{
  "experts_per_token": 2,
  "activation": "tanh_gelu",
  "routed_scale": 1.0,
  "balance_bias": true,
  "vocab_size": 4096,
  "norm_eps": 1e-05,
  "tie_embeddings": false,
  "seq_len": 512,
  "steps": 6632,
  "dataset": "wikipedia_en"
}
Below are experts of layer 2 (counted from 0) of a mixture-of-experts language model. Rows are named router (the router's row for the expert), up (a neuron's input weights, with its number) and show model dimensions 0-95. Each number is 128 + 24 x the weight over its row's rms, rounded and kept within 0 to 255. Numbers have three digits each.
Before each expert's rows: a language model's description of what the expert responds to. This comes from a sample of Wikipedia text that the model never trained on.

# expert 50
It responds to: The digits 2 and 1 as third digit of years or within dates and scores, e.g. 2020 census, 2015, 22 May, 21–25.
router:157139132121129160134136138163117138103142141153088131146134125134141107096163126108134149145140133109140129159151121133142148122101137116155126104153163129148113110127156142095126012076092135109094121125182117117132117108146120161102092132155126146096155144122130127161113118134138158080
up1:151110103083127110077171123141106122169140134150107143148142095108095145119146126127120130144133093115127101103166148160119116133111125118139115155157190133144127126107138160112139107088109120100122066112118134141180152091133161132132140167168143073146153141139120107128120109150092139100
up2:118137143124140155155149111139173160139093103136157155088110118116111114105155103091154096156146138135109162178163124149163147161179133119128093088143167097105165103120143148086117091140147152110160086121175136129106108151126139098125142129150138135139156151141145140136119155141135150101
up3:133111178119148104134133122125121138138117121063106109122112126179150141128118136097109127172073128124139131132120109149108115119143147128110074137086125141099093135124116137127093119121097122090147095129121083114150144120167145156186107155125100110072108120108170138116145136115182141127
up4:117110111115119108119106122156106178148081144144121098113144148118156149125149081140114109125097167154115107165117088102100140123120134128116109191091148089170169140124144099122129129090060152139155133148130138094116109142088107134120162107135144137129130133085129129138163135102151108124
up5:178112130134106141164151167127134146085148063125091118145145094145134117133106102125151132153109113167134129133111125084149112115142114126130092094122161105132134132137126117094132103117124180136099123114143155114145109124110117100101114151141109074095181152146141123052127125153149125132
up6:136143178126114136080140125147150151113128131157114085124085123112162163121124134154124187153125100150134124128154174135155137164173134164134104115127099129141143161132146123134120113089082097123151122112124122151142169165127136120132096091085115170101150134122114119122133087146101166093
up7:143134133147162125136126140130114124136137127108169158091128146086099175133148148139127142129133114117156142158148121157136129164095139070181085201114147162148112156150143120121086121089128143100093127132121134111121111155111115134125167114145170127124165130111144141155090083106132120155
up8:128110127154093152149097181113118171114129150075156153101104123102131101136142163066113128151127125164103133157150095131144161151117131134126122110145136145114100143148105111111153108120141141127110197143114129123115131117131172140094137090160138159120164181146140126123082112115138095129
up9:085147162099117109109108135103112130173106152175124127118165108155133126109143124150135143117165112121126122130161070123133113099110149100078098112157123105152120138128106152103123092119108144089132204149124113151094089118142142108116163143142143179139146135107170138107139123155122137108
up10:136139139110095154087083158122138147099136113117109112069105141151141124115093130114152155168107134132156170107147121092094129125095148125094139171174108127165154131115157098116139079080121128146091101134121122154110152142143113127123099129145123137097133155164080105097130144133126132100
up11:138100145138151101113171142070127134119110117108096093104120142158130094134097125104125158138125144126132131152114117156094128152074176129095102124144117133170145142090142115104114133081100115111140118105147138126159135155094093147141138131155116090092127144173101133122134110073076127142
up12:154207122144118128147166136143138115111103143095144154105103110122129138125155145121124113108132122136151102112123138192137137129134149108132117137098129104145102085110176104140178084144152143112120150151125127129111109139110123081140131103161100105094126134143135100125078162134172073129
up13:103137143167158127076133141137162121133140186134119142099155161119107153076147163077136133118131117147157075091142108169179115140115144117094099090145116131130080114096135112090149125132128161106121133144121080119127142134151155120127106159111143166138110144129115113134102148131139103132
up14:148136162142148150114141104140135119161079150116109153122109155100127133147113128092105139139106124131107159102116138082143135116126193105142114134137116136171169124145159112159112084120123137112136154130174109138149072134120103136073100089121189155102130091118130132149104134132146121095
up15:098112143118119177077181122142115170120214125088101145129168148151126135156115133118106103141113095124134103112103105123108147114147129156123128122122119115107121080155126117129144129110142130132115139165137130126091129129116170098084104115155186152140112148153172144150143127110137146115
up16:141135130102124168146125120132124133120148135108170126080138159150140107125181098136138144085144149059137102137132125124158134145131122098109140125130135077155175133138167124164143115139094126102153131131121154118100112113132164152125122109159122149063150151139101138158083141096163130161
up17:130165116125123099123139118164127093154157173120108164094153137133120133097142134140131118074135107153149131088114136117092127123114144109117153138161175122130136116133152123132131125099195136111124130119155080125142152080133150070111149089165123165146137117106185147132169114143134133109
up18:139121144091107116130111113152143082151137136170116110084142091157135097139159140129137136118131110081143114058161138157122100099112164109130112105117169130120155168186132126096134098162128134110101101129151128128090145136144129112150154135135117109141132130138119123070125080132173143124
up19:197150116113114129151119135148133154087130102158104128171128066145124136071154121121162155151138117136129103147148127142163150136098146104137123100135157138154107146136131152133123120112117126116084106107147098098165124107124113166094110136152080128070155145112136123119096137169107116114
up20:141104145092181141186102104130120131108152131141124120110171175140103106114112113122142118120099146095155139141123117126113090119131090101136111128112151127119144110131131209146082133151139134073153083126135113137169080153106144133120109157137148147150139152120113099145129100114143100131
up21:118139106186117121118120118149154122073124155156078129119175137126143127146132135094128109126161158111124139079119109102125075129131160142159090141134102106159182107138122093117112137154112100125107101097142100140176136128116097147132132148066128140101138121146093104123145114144100119112
up22:152136098141179193099128100151149121115101116129122153106118112113149095157107071120116162109126147103116105127104126156171148109158152111146108136120128133128165094147116140134099100146135170070108103118103164119125152118124124103107143121141156127108166086106130117143114100098104167108
up23:117126102157127162116084150137077113121093155095174111168161148106131120124137151060150107093142141128136104124140149135110150094118112133131152160099153122139098152157146120160115124146131125108081134091138105130149150129132144108139102157077133190086138138135137127109125105104118161134
up24:141136090111099117110146120092132111154117086137138084158101072123098116107133158144140146144119113118129131155150145109158108152110140133142098106130136133090121124123127128124108062115148089125100126120142121141174101094151112166140108150141103128039150116130158093116120138151100149149
up25:131165106119165130154133129164138126142069141091074103125113101176115090124131136127100138114149117130117077109165121134148113133117134155140113135134099103100130194139148121095137128126141120114133114084105106144127119128158142073146090128111106189137127157153170117108129119154116104140
up26:156164125127116097114126083126142155158124138103086167122108156071068095159152125107092123115158162154141153138117131151142149110095142146114110130128132121153159170080133144124123131106121138145111089126148162154122139128175113148095136150180134145114120169128143171144156130120143130120
up27:172114121127108122141133154130149088149139134132079094111115149120146143114084132143117076106195136134129191140142156098105126175099096155158124121103113130109118156118094158097126121105135138146121141141155147135129158124100100112162162120086111079147143101126119099152114134122096132140
up28:174142154114146128087147105109147097102160124123123128097154146145170105120137111113124113162116151097108096133075075121150135169133118110109151125134106093099130122138116136117178093109136127116125117152099141178177128108118133162146116160110135088073133145109147110136110161158154123113
up29:143119080168132101087134118127136112125104150156094198119150190146157121116122136101144105131126145110115099115156148190115149131088123116128138112155147106144136155096152113133122101127119134120127102125122164084112071118148142089103121141158129127108098132107158138163162154129106130139
up30:161154137144107152156132094145120122092144141158108131151118092126099100100147147113157133134098118102167139157144121116141110105113173112133140121183173124122139128157163138097125118133066118107102113134135088116182135100101126144103097178166112155108163134116133118089091123118135139121
up31:163146135119110159176101112155125122103155111151127127124105098148123119080184121127140169158131132134126112140134154111118139133096151119156145096150210128145097119138142165139124093107112147126096079106139116117163138077137133152112092116144115132087159134107128126127091131123144133086
up32:155137130155180135111161100134108140147154129172118148145094103139112099073133098171137116137155115099130068138147106100109140130118095137153116154147112055137087168130121120094119121099142137133134118126151124142126094138128108153119133176130112140099139169138134148125100136156093136095
up33:111156122101083109122103085155143071132137122114122129146158120092112142133174135133118143127182085136150121127133117097108121086129137125097129137165143153146135171130135146122093086124078100124149119135134078150132089103130166113078104144123136160130108117127134123119146076099146122103
up34:153136146131082131129122139131127155120124154143109148136135152094133114132106114173097125121171162148131134118099156146121159130131112153146095140129167138159134106136096139092114136136147108077110143134118124188160132134136191134161140150074151126111115132091119079168107186137125094125
up35:110131142110145121099123142112103113088191123125102126127184113129137145140103128129114082096110142129112094161150074131128097119093116138109102113191129096089105142126138150106151167137126141137120138121155125150111094120141142096138156142131125138149113104100072108138102159156175123097
up36:175149155120119119087093098136128115077122121132110139150141127127151117096141134078151103127142096076098067126130115139118110152079126082166131130116109133118124096130119150096135097095111119127084099135123134090146165066148123129135112136117118150108115141123104132115088120087133149125
up37:166133151108117093167151129117117094132112142141123149141128090132101148122164137128130121079086126118104154155141140153184155146112126160121140125101148118171128140106115139115114091172116141115093064093134101116176128152101145108164149138139090129108130120150153148111113147114091174135
up38:136145134140129142159153100133114113086147142129071100164139131130092142109150130150131147154143158168141127144111141095151163144103124140122104132205131086089168171139119141095125118107093125097145088149143133137144099096145142121146116122138118145095144153124128144108063142136103116156
up39:161140115161136132162157122087127122130130113167106140134133108134122162119150146178131119152106140182120114151179125124239140108102150133104116112153149135130140129132137092115139139137102131124120126095102131121176108125144131116105130101131083113082148125126109118133072134122124141134
up40:137118097123088130160125141104124141087095174123140163110110145098152147167128153112077120119124102170110115092109133166149086119109142143113118081143154135139152108112125142062104106099135148114111102121142147150107139122191120125155125156111144111119123134112108110120164165083137137141
up41:134077165099129106103088120123135083108141076168120141143130133135125165079101118118164107110140116142085141146150152129106095111098144126140107126138140093144113108142128120132113123117149101122125087105155138108100146144111132129073098132164169142155142127065124093164132105103137132099
up42:125137131127090151146098111146108125165129152130148124128117141139151088110171116117143099151131108103167108162110103148082102071115131136123098132147150100181164100110145133109130111077137136097118137121148165112091144086096109125081107128154135096096147114096120133147097159116153153113
up43:111145168167147134087113122098112116109171142140133140118129100155165114125144153116144094177129115094100086129136100100151100167107147118115121136140109159162114133141123154140085138127111096130127108127124174105104185137126154145071097138128108089141139147092110124121163119138107176127
up44:140118126130131161120139141147126121119135111115097137150155155118115099100121158128159130131129127169084143158147106115186131144122170157153107139166075159172129149126130117118127131128097122132073109150109110142077157137090137183064101132131137110087136126123159098117109102138109133107
up45:173146159119127082112111117124170122119159168111130111102163161141139110171101138115125120171125136115151174123140106152112090138091109128125104137125139143144131109125176151096067124117154131144097142152140104138089170118117111146080126142162177128126144134115120122148167135152108163110
up46:169138137133154131101097144150144123156128140173108162118127161119115140116115182112091111153141103089097064107173066150089096131142141128149177144101095125124105106119113124119120145150148150119130137154142147122143130123124136093103135094076109118099141119137081140128108131105110139126

# expert 6
It responds to: Bare spaces and capital initials in tables, lists and names, mostly before numbers: dates like October 1984, Vol. II, state abbreviations like PA.
router:141151144100098134106126115146140140122097099140129127142162162111136102104096134133174157092131144132112110156136104159108101156127139133131123106128104086160079119130137171133124114139108109121136131160139128168138126111159111145134089158128077151160157130110124110116119102056124116206
up0:157142148117128157112121136154165132120113105147129114124142189119182112098106149141115122108152162134130137125142144122136128168130132138143125134085092103137103138175175171166130158154107109143124150189163163133143179132134143084130089104114098138145148150116105126112145122089103144143
up1:128092141143146137132124145125179111128088107074121127113143145146072113118107161135139129115098146105127140113183128127084097148160132161094117157143108126102124132161128103122111114117121142098111095171126107123142117099111157152138134137134103141156144162096140114140158076106082098179
up2:134137130123078102105138157133144108147139118164135142125146132148121092143154144133171124150058186142137122132171148153137094112128103115151091115141117137133111134126167199132098143119150122122140145127131145178119091091129106124130106110135100111084182139130141108161143150133143117162
up3:171143117094087144119164144124142139106100100125151067161138138112102115111135176112174136078101113117139138136142083174110119190160141150135081136122121118117108148147117164125153118117134127149111132124113140107146139159140118120136135158145134170163161100116129107101121114103116140173
up4:132182138124095133100157159162165137116096156144100115103126118138154142081091120164148143129120146178117107129152111156092111112149140147114123114148137104146124117125137173119107103126125104121099177137164116082141094136125121147148106152185126120108156077170123092114153122132146139115
up5:154154142142118127120131092095138138079129129148172104108135154109164115090103115122183120114150157142134132143148151113081097090146170151158139106116071105148138124127147159163141159126109143080126099126115147114132116135157120159137111104138122136167162120120129099155120105078105166138
up6:149127121074134127135128105134127172133136130155144152135179161123120154127082126105134138160127160132094125177133116141149090181130120118165140103117073121133093119149160170170129098150113115145136122156160133158133150119141105120102115145146114150144167097151137091136093126082111115158
up7:165162131116115155082125118121164141140112108124141126112125158106169133069100131164182143101148136114116105141156108131088101150123155133136136111109080106132039123114171165140119109113107121126115125143133151141110139116155116131125107157116110160153139110126123086114123095095135139158
up8:119135120162129133167110126166175125113132142127130113112138106143113078124129126156169104120084085150137134163171108132096116159173137113141130144126096114145134126141108163102111070149131111090108122085147130114138082117151141167179132161147130107127128195125128105140100115110135127128
up9:100164150068122097047101117094142116125121122127100118139127135142155106105111156134137137126136161120091157098127143134103132143105155087130136095097117142165135069112176141109118139152144107123130130122147102105139129116143113138107092120118085138161166117156153103137125101100166152132
up10:186114114145119121112063132127153112130097164157105123113146125125113095181117133105160138118137104137122140151168137116128149150121114093126103093140123111113161100112138140143093154148090116103077123112057095074115130159142123161106137132165127114127131154139150138113142129128124090143
up11:138138145101143108089163125145146146138173080110147087155151160138099106103098122093132105107130137094115135152119110158122123179128133145098160136150111104140098147142157140137115146141125065137164097122126139192141136112138091143119132151116107168172139127093134112111132104114117110171
up12:140144139155158125071122180101132137098155138123151120115130133180134121112111119147145085087138133097153150157114098178111105143165128121122101108134151108169151144122159084105196144129114127145106162098097151115119119093148131102103117117135098136101136137149166133098128122134155115146
up13:139091115134113079098198111099128119131129153113129134104150129159143121102140061130180135099133109141151111158128146119107113129109128118165134142106146089122127107114129155160114113153112133138098085115108178106145107093134104085101125173137132128123140140119126138053128131113140127118
up14:144143112110100171139116096149129139127104119129155148117131162132134089110134121181124175154132147129132177140128105094138100157139128113127076116097140112127131094155125119140120122114093107093180101111145108106109127087152100135120120151172114192117164127090137114143164155155132099110
up15:132143173146133099098146089130140143141174118085173154134167149109165101132155147156099159086143117123158140141138155097112127104128128129111137149142123136146128073131145178086148128110146159132132120088142159143088123147159114122166116115183099115117127141101123118140130126098158127168
up16:124195100153100090124122141117156138119133136112145116129143169172150119093094126151140138119117142155125088145110087118115141150128178125119124158125063114129118119125103141100113110114141135089098107115142138144106105164143103142159124109122125106097142113123152078099141054123126097143
up17:112127121161136151126116155138106102102132105135100117104148148127171085082133079149130139095096145126142149138125127149120153117133165102158139111113158109143124103117159145104108104100110158132123173132166161143123145159119092133090121151135152127134128120096122148081097070107198138143
up18:109136191131164135205128149199154133150120121177153111124128124133114137132109114127130124145130142104132089144102100110124152111123106093143159134109160126127145099128095140128138131122149118054134078114142095158146106165117144117138109135152117152126137158145121126120112136093124091113
up19:139130131175105139167163144134142181130132159104127123122126151190126135122117136143150099070122117147138147148114159183160113076131158112107136106172126125122110145150122128159138147120094120092129116078109129140129121150173101144117135133106120158185106138120142138115166127087115132112
up20:149139141155103128129145097099122151114098138144132160146119127148143125114090169064163139139146164155127159130112078138152102132103143096110124124123115139116111118125102174150106143136095105138121117093095097133146090108146122157116128133141124103134126108097130148157045192126126142121
up21:157132128132114084072126124152128165111107166148111135165183132133096123108127126091138135100160178143136136149149112159107095131134132144113124133119116136130115122119135141167147085147150129112135152127126080139136113130105085111102153104100095154185147143132112128144133071071107135147
up22:093119182122147125138117103149117163128155113104123093132141111109114127103093117103089110142105139182101146147152117121136102117156109123146116088105143109115148082161155152130130144110103091152131154107143102086141157127107107115155116156156151122201171152131148093143092125111133114137
up23:141171104108115155137120126137142123124136105155145157136144136107117136103098149140155132119137139116101117160135118096157101188160160141086094139118127073114117105141155155103148141155152118156112154191134157114098121096153116122100117120086128098148154125101125087105124142066143124159
up24:128139130157141106166109092115156149128120089148166165125133104163147134109139090102192136112196119163162132097146168149112131138141154178107167121155114107121168113122133143111117152141130107110104124120142129151131125090111107114103113083144093097108170123093129132115113142114124130136
up25:124141108086086121121122157086127145144119095153106143135184098135129190153138130104151143126148128131113101126108148175176090157114136108145143135155139107157116176108117126110141083102106108124101151123127087120142137132126110097105135175129082139124131107115139149111096148079140157126
up26:139146149097129132102116118132144103141123073122131097130179143113112142122103162116108136092143155139109120172151088176142098147114146137097092124110136108135104138133137139130127144146119121137143138171164118138111116138131143112123073162120087129175190124130106131097110099079131079160
up27:166122186103158097100132159151138121086119114142132102127144127157150113126119131143153135133142116125089109123121128167108113159139158127136117068101097091164108149163145153116124162149111131123097169126177108141123132119150151158116103150121120128164179142120163164128104104151159115165
up28:152146136124104139101116111145148129103127110157140109138159153114165122134081137136180171101142144127107121154142128139117060179137137143110105124120055097157090124149126159123121111152110098141128122146128102153138105133153120130109123154133076157140153100124124115161101091084147110145
up29:144086098115149131116090123176132096140110123111125133141173113178152110124108152110148148096099115140125131142131121147090088176140115161159114102106100126135125103159129118133125100132112095090118166142152175127132131126140114127151162148172107144143133118107103095123125093086081081149
up30:169127141138108133095142119137137141111104102158164104155149175100136117107089131093129111138148111118119138145130100130116080150126141113130148137120127134178114145115144193131132130159103111127155084153142124174122195135113120146120120169134126144149148102110105112141100108073108141183
up31:138091123108127108153159117073130137156124156130104121165139118149138082100101119164129132159140166161165126141150084111106126127128137141069109105127099112136144137163156162136135110142176162100086154142159129080113124150103097153144136146120137152146144119108118174110120141134164100121
up32:180169149104126155104161131158140151117131130130159108142161160081199103143089147137129137107116122136114114162114103126098115176154130120099142093117106146143090108127106146160107134133126104133131113179117130149146153110156085170100110120116123101165141120128142107111104116104146131163
up33:148134132139117136101132094123145106130105094139135130192151156117134113122090147116186142101140159150135105120154077141106114150124143137112090134144070090136103102131124170125118133144113116146146139139103166155108143119163124165103089173135083137124154104153124109139083095120108117153
up34:154127154071101169122153114108114142173128093111146118146129121133130116081152105142204149108154111122159154118132148141135151148113170132107130120120119106148110084120122132120136125144105155083130137158141092145090116087158122139135128138096097144146169141107129069134111107150126147097
up35:151169129123100150115129126150107172110072090165100115110107141130152128133052119173130140156126129148113138137098124139099133151085125116142115117187130140104124149135138166138153139130124181087117101120121153128133127134117110111143142146129101134144168135104145146174093095131113104169
up36:148135116138122120106131131094134162138108086149115143175152130117109072109124133125150171119141166103154129141138113088142101130121138118122095108126088131141134102164125128124128110118151119154119150137136180168164040118130115097097178147150100121156153133151165167117120135119128153130
up37:153141160133118094109171104151066121117106175117098138126131145145106151132149173162122145140154097147116131143098143140181145128110160110161094125128157157147137122145153136146166125086111150136094147105142131110114157142107065111105169129135088130134129140095129121109144138110094117163
up38:118166141134124120140125123123095165101143139114166091105111127135143154125166107126115110130132134127140102126120151087144114119143126169160110181151111135112155121134150136130157086139081164176121152141110155102126170083183099111092092115148119159114147169129120114160112157139158157155
up39:165103157129111141176128128125155089119100112152151142162165159147131116138087144092148111099157141130123151109140091145143182129107138118100137113152149121103140085158086130139158162143123073142144133119072128129127108124097118131129151127120115095164167158110143099116131087108092109135
up40:115150141133129099103093124163109138170136167138153117127123172139080127134110130113126151142177157093183128142119188158123112124144152137137109164158143124148103131144158129146141115078136134071105065115098145139153147104116107166147130097125116135109127104109134146142131141162151138120
up41:114129139090122094177168151139096106155127089139135111140151133180063189117110131092138137140090125120117117120097128162135182132142112158112136140114125128108148127151115159135136136083125147092132187107084114146140099116112102150122147142130132149146137138134098113126126148111092137161
up42:126161124147128153124090121127154100117110113108134131139160131127123108122080096146158182106109145103116148124144092143107133105115165139093089119119095107131106159097148175164123102148093134095121111173127121166126138070122130109149109128131107118173158118109129101162139098095123141175
up43:162150131124090163078126139101156148141107111158144135113148174152124114101078117113149140097118154107111123163166110169103096166119107120125125094159080112144085111141152112119110114167144135110142104139156130162128107124151133132122113168152093135169143113120130121130111079101107127164
up44:171172128112119123096100130132143128158124126097105121128128104088068100158129144125132126071128140139141079134118143145087083135139162157147079154094096123152163173109129142126122139132151145112109105115129120127146187143101108134087088146139133121113111144116116104156141121094102131148
up45:090174166110124099129149129147120177097142141151113102164188139123143158121093105110083173110137122116118116155107161145140168099123089123155125105127109137113130096116115138142103125126094129115139134130142108120096144181140124163100117139145128129100188136137124122143069132098125130156

# expert 31
It responds to: Standalone space token before a number, after a comma, colon or table bar, as in "May 3, 1994", "c. 1840", "Linnaeus, 1758".
router:133117130136097120123120120110119130117158099168127186101173134197132138132141145131161113121111132112066091116130097140154109140132167122095139138130125177133126125139106115144108146165135149129066133155123134109109149143102126064109181114141116128115149124126135138111105146078128093128
up0:133130097124115101161107163098115173136160109131126141132117139159147129164111069132136120134083134100106106115124156144135123120137146163096100162125125149097156148111107151146123128100119142118102146134161173132123172154125092084120107119156102150115129119046131157157108130112141168140
up1:130120172164142112149121150130140148064109093138138134054153089123112127109120075118103152099100158136132148130173121135122103119141156129117125101101139133134122159142112099176095181153170156139109124132132105144141121132102123109113133145117152121124112203132120135113103140146121121140
up2:123142148174122137075123112140144149109142136123113113145172195161166121112130108131171094177106121133127156176139101090144112146154128145103107120141135108100108091138102150160131131130191152158112133108120115149111094145110103145111154112133151128126109136146103115164114152165101126149
up3:146118117147136151128132116132118114185120124151100122098165115159122105104122120091133059139117121076102122092155097092132138151137119104109162149095167145123103185083121144134105102175121173145140090131106132093118145117102153121135124142135122120165121143107119080147137138118137144153
up4:146085098136083141129125137101136094186128091177139162126135140124126143138169142119174109125131166104132149118102124141132145169153086148128086136104137086127135118160129152154091069123123132119138091164092173146133147114134125080142130097143103130119143129106128153111139156126130145147
up5:134148103160140134127141097176112152151177083117159140121141157136168168085139110116131136141083130105099167120114113136097115143117127099096141155138126115134099106140137172113136151169076130099133138100099134150123111083140108119119134112114129145102138107162151169147097174121161118150
up6:104109110125095154121125134116111119132155115111166186127146118104172137134108076129154103107120118112114139131111125065152141131142151132105157118101110169165125118126104134161081135150136094137090119143139157119118095123152092139093100115196165116111140128101161118135127132116177105134
up7:136087138135089146111086103126099077145142101122152118149125133147153114095177128120171119115111140129144117134146077119107114109097153129136136129148145157141140113187119144171105138155081125137120134133107120122123117059087134086083139100150134151103149129103126157102090138123112127118
up8:137133131158158136122105115150122130109111151114121181137150133130150160136166162123129131099148109091052108121132112122142116178148156152115137101112132147130104162151094115101137104149087147163125114164131181101088137142136127137131074155150145142135108156093145126132111111131140176162
up9:106132144131176191124107161130109124134123116153117181091128147112103129121097111124142077149099140094127121067145109105127142125161154149144147141109122153105120121152123121164117145133155135118147091142165126125132165120111092089160156136103109142128124116153114102148117193089118139093
up10:142105176107156141056075097132142136110109072100134106161121138153112118139131161160122142158118155145132142108158084130098129130096144125126135155139151130134104140179107119121107141112105135125133101141116080116144146157173105127101136159122104134119083129134166132083113141107148113111
up11:145120154115172170126149143123114101114097094123149109131125087167135129132144142119160103086148156106124127152135161133142108146152181123091112121167138103125137119148160142094129104207198156131113128083120152153157140130140114102139137124165121145159141131135137122127128130116172118115
up12:133111146146123110099157076090148084148110097162142077129189169172120133135136129114098103101126150095124120121150114145125119091132158124129117130093119150130119140134120122103147131129095134155122124091123114091147166150106079111101106145070129107111115107107108135157107136106172156122
up13:162130185100120106170149132130128095127137101123112180123157136103111157154077147129142147130171132143127113105163114154090158142131120153111110143114127073082108186103125106143129136102149119096125173139173133108110140120098124115129146094107127145160146107130086144148106144140132131110
up14:142135103137119142136121131140140129151165084137088119134111133113097121125107136118129141135131136125076131125119134098123128154121179150107141140119085109169102128131136118067074131151151151100078111148163107108144142205102107127124141116122119120100117156123126150089080092122138179126
up15:174139134170136178107091119108133152155128127105153134136104133106167169116115079164098110165122136103111167143117170141160127128117132171104129160085138094120119156117139115121125155158129098147114127132104116121158157112139143141145144139160153136164138134091102149170097101140109123079
up16:137097104142144096093103137123144101151096130142127144130114087129110133101141110155133114148118143117077148119099130128103140101115109146135140164128146132113108110153081153134148106131124105101086154152150098143128121114173138184094140152156128170140143132075171089149152071122125092153
up17:093128141138151158101099104123122093145102143116125177119118132123143105103155203129147152135133129133130133091147106142113118145102145152134140096152124126146160154112129117094124122175109134110134129099079144144078113105122075142122137134142145128108139111099216098143152128110116100144
up18:138121093123161118120107132106093126116158169127135083150092113123103130114143126128133159128096185109152123116131167159106096079186155142128113135067132132149156115152152116118091107125104146102101114136132129127115125141155118151109133135119122127096110136140136071064136112127148163094
up19:141119146082119122129092122123118117121159096140143153109124126105136104133171133100128135101083143136076125111093146156129149156141181106116096113140088139118131156134106160122134122135065152106154113158170162149173152104138121108150134133122138188106124133149166142110107107082144143122
up20:125104125122118108156140157097138135106144117171092130080161155122121100145105124126173144110116139117104095139083118149120117130157077163125109144083088131130123145126134129135116151114185126099108134103152161111163142104146174132147168118164106119135175119147134130112073139137171126121
up21:112144123133131114095144120145152099132148125100120138137150091090150087134070154101143105117114136125121128109176183112133119093130125126120119160106138125145100131116121117175128130093138140120106101172146161117110182155106100100090135176099134109102111130084124124071137118086134134110
up22:175166180123100108117133117092116127129126085140143105136085153132088120123144153130103131118089169141111148132125099137070104168140148143106088135131104150126117136137138159089112122119112128155154169116121167113120174114129097156129149088092159129119138143136118119148138138087138181144
up23:129130118179142132097150133097129117151132152156123086130121091168168133131137142131150097165129122127119129144146094143110112143199110129117114157119154132144140114121157107101115196132114118136091159105106106140130169141121102158109129137117128110132145209107102173121148117145109122159
up24:149130164177113156084136155117121106114106158160107139139152141134093085136127131157101131166121135113075132085160115083074139119105153136116109135148137089162087141115140108117082150121117118153114093151111152109127099166135161132109143139158114145138097117122099147142128112132159156159
up25:151131123130103098113118129114138106159151122134144183140177118135121174116117129140150163124105131150123113129122171140140153097090155151148122129145123130111181110173152104147152133167104156128115114101140088109171168136133111139111191130114156168090138084130144137125121087159116122109
up26:143150151132119148160187121143151141158137120147154140108142163130082066136114125098108074138170149133148110134102123125108110108128110146136139134155116108124170130122157087093106121146120154166131132134152160093073094144109137130123116102131126070146132174131107096140100117138133102120
up27:134134144143127121118183122150113165128122152074126106126142082157167143093156128129101109168140103152123111153114163112178147145133114153132165133105129137137143136116155127132132143120122120156165130140116143086125141088115128099115134091125161161149160088087153131117082135136128104196
up28:134076104129104107104158108150117101108110139124125127072138113135154133122130132132135106158163138121112121116136100115126115102112124122168145141128094116130115175113151159120098102096128134144096077178149152106088152148165147129144102143130077096103148144167169139116155180116103157114
up29:145164137127128105094147161132103123119112153123089163071151119118145165132177147170144141145123124090133140121147092109187122132158109144121096105122103143158143120122114083119148162172131088132142141126107126139122134067179116130116133112121122108129141078123119095136123102113170112119
up30:119128130130179135088180095145123113102101162108123166093113140107117139130103101143101109126110137110130129138120172157161128142106121116176112101151103120127161170126100190109132140140125131151160089128118091132114151118161133081153158158104080141130099148123150102118109163122119147121
up31:090126117143172100155091143153112143142168124110137140136144105119152149134101135103108125127125110117146113126112126129149132084184165109120102120135153132097180134158157117135099110100176128167131121114159104126131155133098102129156126093140148145092165102146102112157144193117166144160
up32:125146150184093136166112100119143169112106108107165099100125148095094106101139162113175080154152149151151118133123119153094147123097093135161141136129091156118121124126140138133100156135103137141144140112119154100111123121181107121130113093136102157090148126087149143113106163151159117156
up33:133089159137166120158127060108147131158137129133161115098120162153155144115103111126130137131103168144106103121118109088136083162120140104123127077097127147128110130189093128143165168130157121149086135104127103170168115130127071150112125157124149125136125155127100125119131145144140126136
up34:117184090113070156126120133121107114127146127153085153112153143117120099122132154138102132121139147124101125153120103129123096156125125166115122104164089107161100148162139082124104180117090166150096171152149130139108139115126120117073179101138122153086125120141103121118104144127134113108
up35:149132121107145137148113108099150110163158131145109134115127131127179106110137142130127116150123148143096147158117141123163145076110121133131104146203116152131137179102186122132126160103136117173097111120132077146187158117132095172123143125136101128126128111138107127122178106140137162133
up36:137131156118089101161184122118122122112156077124125130080127137140151135111149205178124104135106111146118135136148126120159126127130143133136116077087115151096162143148121123094143094138112151150123156117122113095124151099117147118155163079103114112120115132103139145103109167110161128164
up37:121119091133130122130152140164116150156093146156136149129163142162123152167111143100132133136153163119103110118145100137133159126127142122116093123070082196115163131153172087137130196110142153099116138113146098117142144139151113134126151113158149113104141151130104092134133141124078142105
up38:139105154093130134143163119145149086115174110134134067176121140148127099139125126129158163127156118128065128143069100091126154095111144129113152098122126135145106141090145106082154123131106109122105137120143149110161111157119084147125085110154143150110136157123110153135088126157119137130
up39:107095098098114127125148127098149149090088140146110114132129141158120130127132122129120130142143117075175156140130099121126105097133172107123150160115175095137118160137132105121131111130166137106157110109188140110166114124067102140066107128112166104115109122107121132122114142136119068135
up40:124114100175122169080109155141165089127092098127147154106126116137142125125160131105161146128126133096112157096122140095147096151080131146126112069150122137145144110149113116149115120167126133129119121140138105121126149123140086099116177114086145124092144158110103124160069107088132115111
up41:154158144102098169115136122147145154175189111139167132142104131136148103145130121073151179098137103138100123111162131153138117128135158129140145126100118081123104151132102135128160115116158139137124103075182148103164153159126131090143153115132142106118160111138094141120151146117122100150
up42:127136108090118147145104134099128151132117123157166127072150195153130113142144087097138161147130104117105139139141103132121118135092150100191136121166119148104110141094124145118133114148158143119091110115162137158112132184135153111144150107105122164106112139118165089138131130107110183135
up43:149162117169132173181136083130122153080131099095164146147115153149124163101128128146138125117126153163134106105126134123184142129159140132140139162154107137092144160151143160117130158100139118093131127170176127155114111123150157122120140128137145156104137147099096132119097133094138093176
up44:127142108181120123159122097138105137119180190161114169093172140100139129141134115145145134114110125118099107139125127136153141083128159158140106196153113141123141116147106117158112130146093109100125152150121135102119108118174115102147124088173149139128124099117136130127101154152079149122
up45:098157107115123127070133145141114137135115150114087120129136124115188134152107152070094095122109118139140118097140099153160088127121143126134148129171120120127160159152107091123136117107145145106117157148123126160120165136091075089090141118077106131111115098143078105139116114153131136125